{"d_model": 192, "n_experts": 256, "d_expert": 32, "d_shared_expert": 64, "activation": "swiglu", "balance_bias": true, "shared_expert_gate": true, "vocab_size": 24972, "norm": "rmsnorm", "norm_eps": 1e-05, "lr": 0.00477, "beta1": 0.95, "batch_tokens": [131072, 262144, 393216], "seq_len": 512, "dataset": "wikipedia_en"}
Below are experts of layer 2 (counted from 0) of a mixture-of-experts language model. Rows are named router (the router's row for the expert) and show model dimensions 0-191. Each number is 128 + 32 x the weight over its row's rms, rounded and kept within 0 to 255. Numbers have three digits each.
After each expert's rows: "mostly gets" lists some tokens that are sent to it at least half of the time. This comes from a sample of Wikipedia text that the model never trained on.

# expert 19
router:161123128125160154061117169085130106166110155099124123107176134102139105147114148098160070147094131101112128135135151152152136096120106138178144116179102116096069187090116064061175091194146080080148144138129116109103174141096130136112162066129084114135115107215092108133145184093112072136120084118138180132124117214100171175218101128172086144128088087107120169084144152113162116132130091155121175145092171193124124136114132125188146131118165151109190162106141122076104153120154167128087121135099119091053174118124125150117159120138130100134123162153117195128165130075118098098
mostly gets: "ical", " national", " public", " Chinese", " American", " French"

# expert 111
router:128127092111157101094188135092116096157109128079140083160166115085110096111174081163156187177095144130054096131112124083130148113152143184128165120171171107105133108100083086169164107138160086149112152138120182171140154110094130096108146106106089138156143129195185126163132133129113074154149138107126161176099156078162096162101102181140121188097121070133138139150148163096089153169134139137143077136161157119154092124130140160084150053145089129126125111165119100133107123119080156178162094200117062075071164080090174106125125099068123163088166081156165187122127129122124076130
mostly gets: ",", "),", "},", ".,", " ,", " leadership"

# expert 227
router:094126112163155081116176152113113136087126195103114104081068109154084129184150121126138145131078160120120094136084113118124120135195112090181127093133083112132143117108171109087146102107103132153120177156102162093091154100131172129128122108166106083151127116157148138123166124131103131115109107106173130084156162185141142103142207161181130094108037202114123061087144127106137045107123114142150074095117189156128144132110111077110149161090165128159132074207109125076135143103165110125157120105125175076160139124164157108152115102121128166115056100133082184114084110097141053164
mostly gets: " London", " California", "ville", " Carolina", " Thomas", " Washington"

# expert 104
router:095185167050150109141102220145079125102114133097097099198136143092119100151084132214110110165137113121149106103142116142135114128110089146121191097091056088153132115155151147153125118177106080152094129071116183144055147109112153142129167089130108158177143135156116179116139105103081148118144058071136112119158173140113149085133109061133161134186072137129090072124133142074128117135120155108162183152091123120196118134189102140136128113105166167068151104123181131079119152129057128169118123098118128111112141144131143163137184088152117120080070115102113140129099101154139093128
mostly gets: ")\n", ".\n", "\"\n", "°W", "\n", "'\n"

# expert 229
router:143087144095087169120115155159026103156090159113134134161166131176100102146110070140123084125123121146172090160160124131087162163158099155079111119154182153187171105150120120104148119109162141094174141106139136140091201114144104136060153122104125153074137190114094131090145152143171050091096101092120115126095159115168109142112100164159089124138096135127115145157109093089142081157086098126200121098109119048183090161108126130145179099119097121122141084140147111117107147138060136135117054152177086121079145089141187149167103110137155136127083189112119141141098076117101161068
mostly gets: " for", " For", " help", "For", "for", "—"

# expert 53
router:151166123107108117152174194127142132135106174122123072114162130111101083146167128098113092146116164097081124110163136131150156148145145129184128137110101086152103114109148158113088147118149098160128131108116229095129136083087085132139183142124161085110121151226155177123115081100097132137078133116157181131153118144133105124088151132150143094182130172090088155104134171105167114121093158129157105115139126131113140084113129185109072161125111171046141119118111127100094092166073164138119115162168127157133164105128143104249115097081167088127155191105109212148116082055102136152
mostly gets: " film", " series", " team", " game", " species", " album"

# expert 194
router:100102179147122123124133131134105039159110100147151153150198160146133141123155149114133117080055171105109110123128133159109114092118080181116173109169116058172145160170132132175154051127125083100159103064155118135167178122116132052094132064129129149116167101167153099174167183111072115137112114149111138100069137177143145112121108097144116104123136109133112113161135089110106116187144173201157113103084098103110120120124093093148127139146176182104149124115119124079085156103155121097135145170134130076066139181220140153109140104114136151113091120112140150123087076177171199119
mostly gets: " Red", " French", " Grand", " New", " Pro", " Ph"

# expert 183
router:090178165119118130095144136135078121108082088115131129115118101127164080178096150144106115187144138088096138150113190181139114124149076173132172112123127094117070151170121155169131114086148074130117167086154128148175214176098091110127111117088075123128197128163093100188144105044136113185120133127202102125128167164167191100122152101151112127176123117132105140114132153121177154170085114182153163121109168179131179119134147143144114120129128186104157078143086167132034137121156150081166157122107131111150094135119117147073116145146151158075169165090135133164102164081133166105
mostly gets: " sub", " pre", " real", " Pre", " social", " special"

# expert 161
router:140166106115115111144105119097094098167116151098078109133161123128169064125207127179112111125099112121134132177117165129083174110159145154153149103126153148125118113121061104169115110121185131092118110111105147125127182095072107142112139189115038124107143161106094156246130097135092091146113104107087109139129155103090041104113160158074124141144112121149171132152155148126108116103156157130133127093098113140102159110079103120120157070138100182138151153191179151146137074124162143088182107157106112084125145118094132153190051134121106178153105158129145152154090109038180090099
mostly gets: ",", ".,", "},"

# expert 214
router:165103128093147139148155149070133121108088151093090118193120096185137141140148096165107130152101185186089135040140131064120145092112147157067160132179128073170067124112085106139157134132149090197162107135136072140138118154112191079144140097084135095083164113127078159105144118079165104136105139128121174159155136140166039128148097082166121129180129140190132107123079171138112064114079114137109147118111144131137145179138126159171133101103107117108138094159129100135131174061145146123171091191166121139126088114104119085151132061114120171123110104194123177091101133094111094148
mostly gets: ":", "):", ".:", "\":"

# expert 130
router:065121093111166189095153139122112139077127143156126114130155166103180072115086110120084155090102145139124168086158093165092119083123045099096125130147110079164174074149098058180152122092104097169136091127178171167087199115082054119150118144088055091184192124156118137118107122146062123116124134184123156096116087127140108076139170082164153135156104099167121080145174136131122092163107110128089154119151093096113136121134100053150125152105172185128113129088114115087134168091157170079104133128126125150136103120124089155089163165097125108126105169143162123117160166115084135112
mostly gets: " New", " Air", " West", " Law", " Great", " Hong"

# expert 75
router:122168128097110177158093104140092146141100098100117144145129128159180157150093110107159139080093118154109098112123151145111173077149115111166087130137096123130159170095146082125067089141092145156147099130157189189137106145145158053117176115171118095157161160116116114118139180109076121141158095138163162135159072138091107157104192145106160097158151163134100103187102104122146119133095076115144146132131159095239117114160145133169197117086163214110109127128176116156094146152131122146139047164140123146133123163097155210140061097088157126108145157110125157117096045091126147089
mostly gets: " as", " As", "As", " become", " be", " forming"

# expert 9
router:130137124103094147186167195120125102092151140123120098142121088088092140174158113136129143133119094077119075100158139103110105143134109144093113113156131152166147184091172121117202145129131112139071171129082118154116090114068170078122122137161125196058121171157078118087097169094094138170108051098123169142097159166164130162182141196159173088102067125161055114191113136092114067144084150121127103114099160103098136114166123148209121155109156160122145075111159083135120126113079131071127130137098110125108103114119120082143110116116169156051133176160138149088097123106101094139
mostly gets: "os", " team", "ers", "er", " group", " season"

# expert 189
router:121113171116120178073082162109060089129150062097060116134096123114087090104075104195149073103101135165062114067147115108099217117174077133137137080100138107120141108059143161113099120177162106186164164112115186119093171154128156129113106111118169116141116181097141157081094123095156173157132097158146154165140152099156150117077168090168149159094117119135136189186129195141159179167121117135107076113124144139179137151169153123138073116143136158107147099100105132112070139153179143181122123132116155123123152138154112088117122125127071114166094113113109147131095103144133071180
mostly gets: " used", " won", " played", " released", " made", " took"

# expert 137
router:126139138118075122195116191119124101151123111156074142108123185109109110123141141146149187087090139169155088120110100072067140082107126105135109141148129111155157160140173137120141087163160157126120194148152175071086092095122110155091126114059111095128105113158150110093141126138081129113144109149103210043151152168127090129116107144125113133162121176154085116128179147118118162149127091145167098143172129147112148152069120187119100121126152127158114135128195103104078150142148160216168137145137104196118083163124113079103033119104114118139149156098045175114094164152174164089
mostly gets: "14", "13", "12", "16", "28", "11"

# expert 235
router:120151131127138161111098210049099113173131133068032116142108099101134124176121091160110185159120127136121116082179125103091170128168091126117117143182172136155065194107133184092150155144147131159108164160167088124166152061101133127122133094152156132095138092078135110189135122084132099182045111103173153065109098152104069164142140107112079159131071176136114134158085113098141084138113160091109085141104150141104141145113146146150130098135108133128148127100144151069109147151141145115137156139109056108028114142167146145111157107130098157118092148106127189101119116100143080137
mostly gets: " |", "part", "-inch"

# expert 197
router:079146188152161161094091087104140116099133127147143149160149150117036132124160132183130114113116126127154076099168084159129087106153097133168164103142152038139175110138107108132182109148131045115145144128130161150121178116090071139071116117105084145137202109105125122128121148111041102144089129155165135129118124194082130119164119109126142116100131075116140180141116155093095090154083166166165110160110129148101098177144129137176129126084163146085128044151133134163113124063149135114116171102169149069079146164175093105089105126045061106117104126119088137091150154105137131126
mostly gets: " New", " No", " Bob", " Rock", " Northern", " Val"

# expert 221
router:184180146094168134152118165119177123113095086125131144155137121123094155165180149137202137159126094120157138072125166084081181158154087126152156092195093085092176128136169124096134171099190150160158118142172157105160152101127098114122140096127158074144198147160106147152132138168160126131121103090123165129092155156158179151197150123191143176131102095114174158117165142143156149145143154067187167122091119111149137179115163131163142112077116191089089157150152096134124109134155148135177119197158110107123186159118159120122092137098094171094092122156104180119045123113173152081
mostly gets: ")", "\n\n", "),", " |\n\n", "\"", " =\n\n"

# expert 175
router:121152138136190132147125085122160051089086132099091141209111174137074170173116122173153116112122199094126119124159158148130161125118079151145146082119121141118084127181199101086126065154160177188130152159100065082133112089144149106121109146135138146158145156151120145128108105105123131129149151084153117095121153171160114075141102150155139192094127145132124108118135132088145103091149115134144085117135181161177145143079159175138153133104117152147157094131200104118114069181152144148141111142135125103114118132133071096176034153145057185051112125110120174077108064095160106127
mostly gets: " (", "(", "ー", " ​(", " (\"", " ["

# expert 106
router:161142192083152100156112061109079048123108108092071140164154164155093125125147107121139126104135142160103106106172114119093119097157068188131148075152170114116065138141105128116153116096117128104126129110072159172131145153119109110067094140126088190117117145200125168098142179064088112127153128157171197101060179193145167122180112126151093182123087097151093144155098181134129127130124160088110145148123103097136107081155144123173130159096089095084153153161146111147132155110127144167099152166181121118086114120118112141124142101080055060161176091157163086102112148092099140137
mostly gets: " p", " win", " sp", " ch", " %", " Website"

# expert 146
router:107138204142143115125144135094146155081045166046117123111126098107154085143073143165162090151077173172141101158121124140121148135195158112174111168143106160116148159156117108122115101171149114173149121066130127158070128120115116134114172125115084153154197154153135109123115139085121096099042097097176148119163130106123126145156064072132173169194110129174130073174104112119127121128079107128124164163089109169131097140081173117141161124087048136148130133172171117133152088152145151110136140183078099160093138109119127133159112108103076120091093153139120160051074101079126160098
mostly gets: " a", " A", " an", "A", " one", " An"

# expert 33
router:119197187119139107143093137045118134101101141074126108136090125083053127122087047070100128151129131169143107125146094078133168082134154107170142151151089124179111160114137086101141124164146130131100148101178136114113161093064116086144129085109134123139177133084115167204090102133079142166138164131090126111104155121123136104142173191123105130181150108129158153177101104123126059154078133146131149125117182120152108126130108134119149086113138140172130032097173137100123128138115160105130122180147166137091145112162162077194070064096088129176152121100160158116109066117083095158
mostly gets: " of", " de", " von", " Of", " in", " du"

# expert 2
router:066170146094130164107158142114107121117121115141160100160166146086057143168149040156134144197107155097156065048183093110157172149080148109124122110153161140085108126159192122111154122132145058148102188146168160096151143113101210119127114104135081144096143111170141161091096154054067157145152100109109133146152107157082153142124153117150120147099157145160141137140129146133126081120137165149139100103144164093135138130095209164185119149078153145106162133177172129113183109127129099139155113116167110097146093091173174184131077083119088167158154074165137140111090101141155143137
mostly gets: " Ts", " Animalia", " Alex", "its", "NA", "ss"

# expert 168
router:119139147125186183112109118123104144094098171092117122131144137119131143151127087111147144071143164125188113115173125139122142120127072170149113163159124045145093165115143068118120117109148082199173151110161150095070136100091133137072150169118164097086178099145145122156121117046099160107129092141107139108156179153103123085149183118161158166154104147167067115153134093096112110128111084096089099142137184094092135104080176108123116150103091111143117115164137131115045118122102158088094118131174140047148127122151152106165153078099125159095121181194075201133159068079106141079
mostly gets: " River", " Black", " people", " human", " Man", " Night"

# expert 170
router:157174167144142109154106169125134160105082119154102088121188168166086114149151110115104137083111172119106187099140098109148135134077164118084123091152070169096181116133152081066148118148172133120175150163163096173085133094075137133088161170054131141114135059146103163139059147113104093168171082153150095078093087156176137130114125122117126184146146126152147106130120153082117179193093155127178141141113109140119141111152142160202128176105095123146125130148089154132099158102065107099091106122084094137077118112096120138130096130057103191057122102120130157109128057131146183120
mostly gets: "C", " N", "N", " L", "L", " I"

# expert 3
router:138168111154142135196133140153113094127126127128125085127149167126113095134159152190152124115144082095093104122154097142097126130191129124153200160101175105111153177171128153068107116181153177182096194160114133122183123136127077146156154098101097168179184090157076115158129116058112127100087079129120150092164139176122125133080068122133146136165102171203105122149088106096092169118167151119190067132155128184127098185142113190118106091130153151151140138132167136086111107115160130160170149123109152140084108090165103107106135092066110127124117149053091195133106141147117188097
mostly gets: "16", "17", "14", "15", "13", "27"

# expert 209
router:156116165097140127119131160097140081088087163136104120099153152172129140152150103115052162117098139097135081081175146075083194130129080166113122156120162145107118064102102166153162154078154105177108139106157175188131144146139136091122109108174131167146167113108133180146122160143119107144119119066187111146108181140085072115109128094182126150184091110146109086112102144117149131184108148153138110219128107119133194130151110082188154129072060154165126084142121135167115183164049105161154112158171140143113071151136168142116117059126140156099096069113165115156087145132148121126
mostly gets: " building", " located", " still", " now", " part", " center"

# expert 24
router:125127210084147134131095104050119105139157119071083111198141180103117112186117094116103098156139114170139166085122079100121152089142146147149130164165114170162129154101156134146139167194141082141106129063182105149130159103071157098118159068104069098086136089124080147176109080093106113116139115153138115111094148132117116148129139158112131140192086120099158129160158129143087130159093097135084190101156233170172125130141137137129218101142150129151168062139163131114141114087118158177153107167122139133137122155136103145149121117119128138148150139091129176091101077166123047177
mostly gets: " in", " of", " Greater", " Of", "-story", "In"

# expert 245
router:149151145085122163082111132116140130103098112159045077135183139171109160175175086110175116074118135112088084068180140102165136090164085151087101173209126146142137146101151129061155171144157119143140121179127111116128118111114182130085163145087091165145162108186114098128153108147159057121133114095139132120097157208148128175084157128125192137107158128132182146172172183116133152156176156129137143133154169105118159074061101127149102173110155154107131115171167115106085135116102097180133109117115127094126120072104089174134136130055087192123096132114112143111120063105106116134
mostly gets: " V", " County", " Group", "T", " T", " G"

# expert 17
router:137154102118117124171121135052108157116117132144115093149136171127087185096094067116053189107116142152134122090173178064089128082095101182145157139107072112160139152114145071116203152149143058218105121071152100184105165097068169087146153116156186130124172130115129146085082122127086109148153156138124178142143106152152080107132202102175112133126169116143120098140098104129168090183128135103178162121110173117136140144122160115095116109098093123099129056162157140129138109077099125117158124111134128114122105147145132124105060129129137127116112159096075119060124102139084088069
mostly gets: ":", "agu", " among", " :", "ug", "it"

# expert 139
router:138095137161176181108187166096102134120133103162142109137121096143138091172142099171160145103095179103111114159125149096104142141156090185136153077147124072175106142162165142155089172140171153175151129086111099107121122101090169133049111099149121158091144106199108194144091121093062109164153100144112178142150154184141160112114157174190109110131063124159113104151127147100063161198118151103154087129127123082150170090159141168137135096069136203144122114182120120131059135123112091096128076129150145116179121091142057142169121115119112164115112140157070171095101076134128139143
mostly gets: " Angeles", " Brown", " Jones", " Johnson", " Green", " Texas"

# expert 123
router:159121098077125124182120159145129126065149111103099105147148102104127131167117148156168149094073151116155055138101141106130137156118167187103138104138095086098113149095152165110112158128131131183139149109153143050121199124087148080100163149149163110135130076157133111176153171149081124131136170141179155156112198160091120127071144136139163149125099122160146115194133122124147121156162140134147165137053168137186194123083173184101151163119115172153065108124133101094081125112168162174140115185211185129072178179112136148120094090100118110121143157129128131052101145127128153186
mostly gets: ".\n\n", "\n\n", " |\n\n", "==\n", "==\n\n", " =\n\n"

# expert 78
router:105136116106125185095145099055122114149098118060124126116112125164085109132152162131147090109105060159097124138121149085137135164168105132134153080196178095158194085116151150155154166108134082140120145092172131111150162195114113062084107128134085145153141143089131168157115146094113076169126126105169126135073134133149099141125141116163168169146146056150070125168098136049112126122074141123147096104056172107107104081174103154134136087084196146092128154165136129108060120137135169163173127165085172154157120100154072128122160115098071148126118142149106189135080106123079173103
mostly gets: " first", " second", " named", " took", " First", " appointed"

# expert 72
router:116113150119165193149105137155115134076124120128080144121235142157128114211093110134152164136131127159140081102127123118109098131143161169113215075166132098108120166097154166116084112122140153149133107137208170105139158128124106127149178129148134138129145086136124130103113157156066140113148155123074203096080167181122177094143098195160111125177104134152169160155095165120119122132085137094208174185114148136129198095064163187127100143120095117150118097146114082100153147137158118100137134177161159094099137131125124148117127060125080177130150159121119114070107116112131068176
mostly gets: ".\n\n", "\n\n", " |\n\n", "==\n", "==\n\n", "===\n"

# expert 213
router:130091139145145113070153083137101161090123119170128108156099159085158136171157071132173133148099175098093168068146122121114141120158151162150118071129124161146149108120175108049155124143126090184095154123100095132137135111104144120071156139145111167137166123175094172159173109149116134120153084057149154113133177130165125124185188208138133148150068137130063134150131076062115107131116168099149094112111096088090135144096173129110180125082141123096096102159110151042121120090156167152099140124133173129115076106104102103106122088104131175137101118098052154183104039146166104120
mostly gets: " John", "ley", "son", " William", "man", " James"

# expert 8
router:052143202092151208136142190110136104091126117158084109125140127129077159170172113135136125141077198118161128147148138164102116100180096142122130120159150121132126109102123129117146127159163064161110148132101128118131140157183178130109166104141181096105168107184124229116140097123113146220128148069118092085117102193175157133196099173181146167136078145130103092146139121106127046167119102149161146111117147086135177106113105073172109123163111141077139123140117084146087141115103124146127084096131129153129092152146138110132045113157105133086106165097137158088165136110129080131
mostly gets: " |", "EM", "};", "°W", " Program"

# expert 38
router:162142113098079130094098118109104057087100125131165123170138146200136174120131082147083169136131147093122115135137124092140143155109082125178127106184069105147107121060172113122144151091178097119100171121124187152118120127140150134166112142089148084132119126204095206127121120070122060117144122105168155092118207111094115127069129153130109128198171098144075160097142112116158060173126086153137104104133201114145196140100120123142138092090070149135151135126165151096100147155086202115156099216113122153119133111099122083135125130114094138120163110132103171092090089123083134105
mostly gets: " law", " politician", " services", " footballer", " science", " industry"

# expert 239
router:103160095087113127141167148067129136118083192076110146200130146115111101171132094141182093182150107096108113103126146136050156108101144179139112094169090124142154112106136134144125151186166131129142131130198119147093140095056231113075128092207151137146177099156132161126151095110137120156119121053162107128093132176089087135176114134162073146120128176140134125175128097064096154160152102121188125115116152131155137093150153129113107170118151164106139083157133148129148178115105088182147089099167082162125121133162149105110107142116047146080074145156162114098122148129096077104
mostly gets: " |\n", "\n", ")\n", "\"\n", "|---|---|---|\n", "|---|---|---|---|---|\n"

# expert 97
router:179159162108140129121114134087156175101151173162140118193162127165081130154142134153141118156097160144115127072187137157124176147178080131093183107198097117117186135133123110123119147143147186182089201076208157125157120120166114073107126091088120080091144179147112109115124119098140119122100047084200174123104180134120104104167217130150116193147067166154081130112107132112073108122085048118166147152127131157095121159126151161142142106125118161093129161145121103150090107094115110115123117141144108140145177145065160117139094139079142193120107100154112139107127123077133101123
mostly gets: ")", "\"", "}", "\",", "]", "ase"

# expert 96
router:064143137076123112111123148132119103072112159129119096139145064121120143176070127135090128185079138115120122144207092103091152138164112102148130106157139097190076146110202109068128096114147112135074137125171155121169116147152171124123123150082052102093104143176138175084090119085108097167173106134140172098154178137114080093200136115090153122136156144093117161169164154129117146161110116195127158095108133161138126147065142130181094138063120157110149106165203111077142144104125183132136089186112116158127152117145092119118120134116130166075061117144071124139097098084106073162
mostly gets: "age", "ine", " California", " Company", " private", " They"

# expert 34
router:108087166113150143105119108138077123125074156120104054129164123057092096101114105149161121098060127140138108109107141097138083111189122171113123175158131099142141159112126145083129161082133153145171121097088143148156170104158109134127132093125110149116138139160121139128162149113145144199124142050192116107160120140090121213132094093124178130177090096155156136135116140148115106140150067131111117172119093159174181157067149146155123112063034115092156102145149098128106086110051146103107068178081133165028107114128089135137131113091122102170100154116142152070099123089126147085
mostly gets: " a", " to", " an", " most", " would", " more"

# expert 149
router:121190187120139099140098137114100107119152111086086145140115094072116080208108117094139139147090127187147111074131117116153176116106096151117163093177112139166077126135110092059173174120162161118109131092135079142102197136083160099135160086127139147137097094164126131141066106096170155160102118122107080135109122143099124126141166147154136165162131118137118128213153161134133099140045104165127161098090178154154150103150105175166165114156097127170130067147181130143120114180131141160167105116166143111089179114131185095156062131116087148121103200103172114142158118060060150140
mostly gets: " of", " von", "-", " modern", " medieval", " Of"

# expert 201
router:118166184090151133188108196142135140119031156081116126123169067144108130182093082098108065120111145121142140103123116107063143109077107159142118159113112109113137124105106089110096109120090133112102141125091157111124181123136229068105197123166112125103142111077156148095118129146128109091114154117171130162131168148122120125100141165129109157113095118179118078177110134094109111157118119115108156159078124125148129117090126163157189085119120165120160078128171096127078172137137127099150081080106116184074109177188086155092099099160179096116105111142098085099040089103127154077
mostly gets: " February", " December", " "

# expert 88
router:083123109077150156177116163135136094115130159188095122124162110098105078148129071140135092169136128058060139058151118117107100130137113168143183178156187083178136141140142116062089117153112180150132126115122122167134142160190152083087178068128150183087120107120143149084135170124112138116095074116128120138104122118121106110184117128162126105191041128136141079152121199107100114214165128092082115118139132134213154160132199129123144083089085101128112080148146157136107119082097132127139116167111153127078111118133115110087116125082117172123123166097155185131115118093126082103
mostly gets: " from", " on", " to", " On", "On", " until"

# expert 211
router:145142141078120116084092144103150133132114131151137124122167100083044157163173117129118145108068187092102099072178149101130182109167110137154146102231081105104176119136132143175169169118131122169093175107173100112160104151117121129087150093111186078140158114176092133099156100098202152144100077074187143181080152094141150147118159075159096136201114106156101097106129108159145168178109126122150109128155167125089155164107164138143099090076132161129126136163109128143063084097128112156100103134155114130116131162073127074121091112143111137102078092159128129117105103073186127085
mostly gets: ")", "),", "\"", "}", "\",", ")\n"

# expert 158
router:159110155133122142154107193068120116127143142142082093134122101094118141210142150114127121159087131139130156136122108134051143103145134112064129172153121156131130101150171067101118115172113113144106087119149161054097126131176109050101100125161109124142094115255145167070113162149102137102108077148151146085135136163105089159128166197178095160124139078160137127121138163150159102170123164097139109099161119047163193080117134122151172095085112173086100061205149120105143101131116167132150154129103154163144068098122137118148079135123105148126152115118130179091123104141127102157
mostly gets: "ars", "as", "s", "aries", " Jones", "ians"

# expert 83
router:081159096152157114115115106069090091120115144143150110192154103090110162124166077167081067108125110151108131089108108131121100151110059150177124145166131134156132156164114042161160110144185110177114142149175166049117128152132097096131159095156082131196181127125106150142107150133097102144178159137112144177122106159175134135152084090152153169171149106175102129122116135095095083156100152143178166118138131096131183091125168181163112163102168143083146114158152124065096160150195185139172114178136115071135087094147099135129089094080075167138103121163087133090141142155154080117
mostly gets: "th", "nd", " third", " Road", " Cup", "rd"

# expert 141
router:131125128121156113189127175151154082117112133142088167166182159095094099111130114130202127122114196120117105067108125140077091120114142165112127089135120083099146126093131068089159043171164049135157146045106161141116180119159125106111192079079126143088106077113119135079125121151143106151129085113165148108110135186155102061142090108172097173147126104118102121077137156120080124181118133143116138147077127132119163188202191141158101186112085118134180067145169105137147164067133104164134085120105110120077111140121075132123090110122105147150170141105092106131139109121134121098
mostly gets: " from", " by", " between", " On", " X", " By"

# expert 47
router:182132134131104125117097140126141089104116152123110106214120120144063166123089119151149079098112160095109058063189138111130151127108084161134148134123151116105153127116158105122141108195121119155171097133143159096103130101157140092105143135122106139128090093200158190177110122138126101144187093105165123072101141156217060138154129197133125146163094101160123110160134131090105133148136139096143096116159198110165145145104087103124170109162098149160136134157196042083162139146119189103132065126150104118088080135106112149110155185069139126120151097075100158087118039120123123109
mostly gets: " (", " \"", "(", " [", " (\"", "″W"

# expert 11
router:164098186119125134082106115063137136117129159136096130095089110164106126176083143179074187104121112125151147092150131102094207122130100158089151131150197127147181107097149138133109152137186113115086154107125203179119123162130140131166171063169141167146130142160149145152095140072135068103161044101152121090128115173159060104104155142192138133131050118169131149128145187126135109134099097132127070187115154131166134100110145098125066099144094164194105134126146089163113201152150148141141117119134156098164133122125095092154115080100087135154102089126137221118119136132158138110
mostly gets: " won", " received", " died", " held", " built", " worked"

# expert 173
router:086161152111172151140120167140110089153161084140077101142187116127044109154122088133169059122150143148132120100126108161114109122152119142179132163170104157126161148140168106094156126170180170209116138118156151125122141142135194121118117095171124141133116144212162132139085163114104152223166146098160145085120152167159160096109157153139107105097099113143147182134123102164101140190127143103188070067114171152101168141148193166133128179114146152110166081167191114084112131147117130211081152163164163102152141106138109166129100092135066138095145091105127189129114137154118105136
mostly gets: "enberg", "ias", "owski", "z", "OL", "rams"

# expert 185
router:121166150142097204128128144076086164108110160133083069175178077117075144106123126159114097109114159101096072104128186140132131097103073209157163136160106089108126149100071151102097113133142045139069081132166083084083116106124173160074118158097097092144167148158115222151121142130139131133105091112128148079157169120152121102131110094182144133174113148143139065092140150106148145138099146089125179157107153122121166124195113108122127115108138131114126139165138116152098139111071093188148151116189111123123127163126194116114135053086105109109101178092129152111092126096123129056
mostly gets: "\n", ")\n", ".\n", "\"\n", ";\n", ":\n"

# expert 155
router:159110123170159126123170121102128159167114105107123079119171134148088153143127122191214118140148136136123125063118129158099106133160127154143133097148117052113111118153098108115084066139182164135153170172124088067136170122124107160140168126086126130132160112141147202147144146084110108135145072112151200117112100116142073065091114138105104131110141155151130084144097176137057101151120121105149088182083166158123141143155140158097151069091090173107125078147149077144110069179092172136133115136129100137066091142208098131172119080129088155060133148116135098162095052129090115082
mostly gets: " so", " way", " go", " lack", "Col", "เ"

# expert 193
router:057177111128116167187104153107111101095166175125125136165136104103053146148176089131159144166119146076102121136150091145109156111091059154128163146171177068170126093079147085152172117149206140099151095134122068095110098129121148123103115170126099104157139115158139143152097166065107131153118113111139195112100165166152078191128183119136101160130091095153097150116094180120109123136110151090204110095140187125104191130100101137162140114041155158121140087205168064125104112078088126148175167130138104122099137128150171108158120145144164128097098082124112150121137137153141159156
mostly gets: "s", " she", "is", "z", "ts", " She"

# expert 1
router:126153159142093182159171173093124146086099098109092101120161101125150168170138071173084109111115130150088094152154109164104121123146117102096131091094146104127114135093145102159104088154143121125166158129154138107118110111053154098110197159106127094131124159174110145091099136118119124123186114139145122069135140116165135085151189142143148095140132158161118165094114196138140054141072106195107087100070146061201112144079196132098120127116124148166103113151161081105103132129182167149155109235105132075161182107094104092088065068145103121131093129139163124098093112145125075119
mostly gets: ".\n\n", ").", "\".", ").\n\n", ".\"\n\n", "\".\n\n"

# expert 67
router:116106142141154143146071181159154127086134144115132094116162083121140076099208072169145132130102121133144097091187139137116180136144086137125106099166141137128142102100112061153105099149107139164206130121138124155098111166097136105184190130095081157109096108098152187172110138176076129114095120065076134172123115099129081123137139140136156139160073131173113084099126119131099113180164112136149129119174093134146135089097110108120117130121072124124129099103141098115101152126112078141142057144095126064099162109118123123234066111122077170175125133094118115172074072075145089048
mostly gets: " from", ",", "],", "\",", " From", "',"

# expert 39
router:116157130061142127150138128116100173133100088121153064142089115078090123113133131086079143090129137179138134086130108129119148157113093194145098127139142120119169168100101166128134146149159081139092217081206120071184178059093081107069138103149106146173142097171137141122157164126056097176097103107148091108126123177126138108113142130183154156143118101170132072124136111125122117180140172162162096114139130098156145090069117077183129153069143168102142082129168103074145112120143108139129110160126103116106109127204064126120155092170122184186077139151104154082112121117161109160
mostly gets: " South", " National", " served", " Park", " Hall", " Kong"

# expert 247
router:191105138069095172118157160110081099094157152147082101177149146104058173118196127134122111150065128081110099150102101097125141123167103138085137113089107135113156121099146078122139149195147092124130175141155115145102123187151145133118143051141090190143221090158179132115168131141134157107138090138095118187153112212179140146130154173120146116117150150161111176090088130082088110106163164105164091108109159157164216187141156157164148116080105162116154121141155134102098129090133169142155075107151156107154122079149101123099165157100085118120105122139132143134110093126079083081
mostly gets: "86", "54", "87", "84", "66", "85"

# expert 7
router:151138127129146135169128103125136104091140148111119120175170136113138107154117081151077152124100092107115057125130106102129157134097145136144176173160138144127093109163158161150081140112175124095078184111140153172159124100161088088170144100097089139167155068123072160112090156150124067116063124093149159111151175219153133134132085110147161160192095109135080077092149176111118116144154109078154075168092127175132083146158103178179094145141096147130138145121131117068071090144126174168105135120097127173079133180202144126101080138085154168172120175107150147137140150117126150034
mostly gets: " single", "20", "24", "27", "18", "16"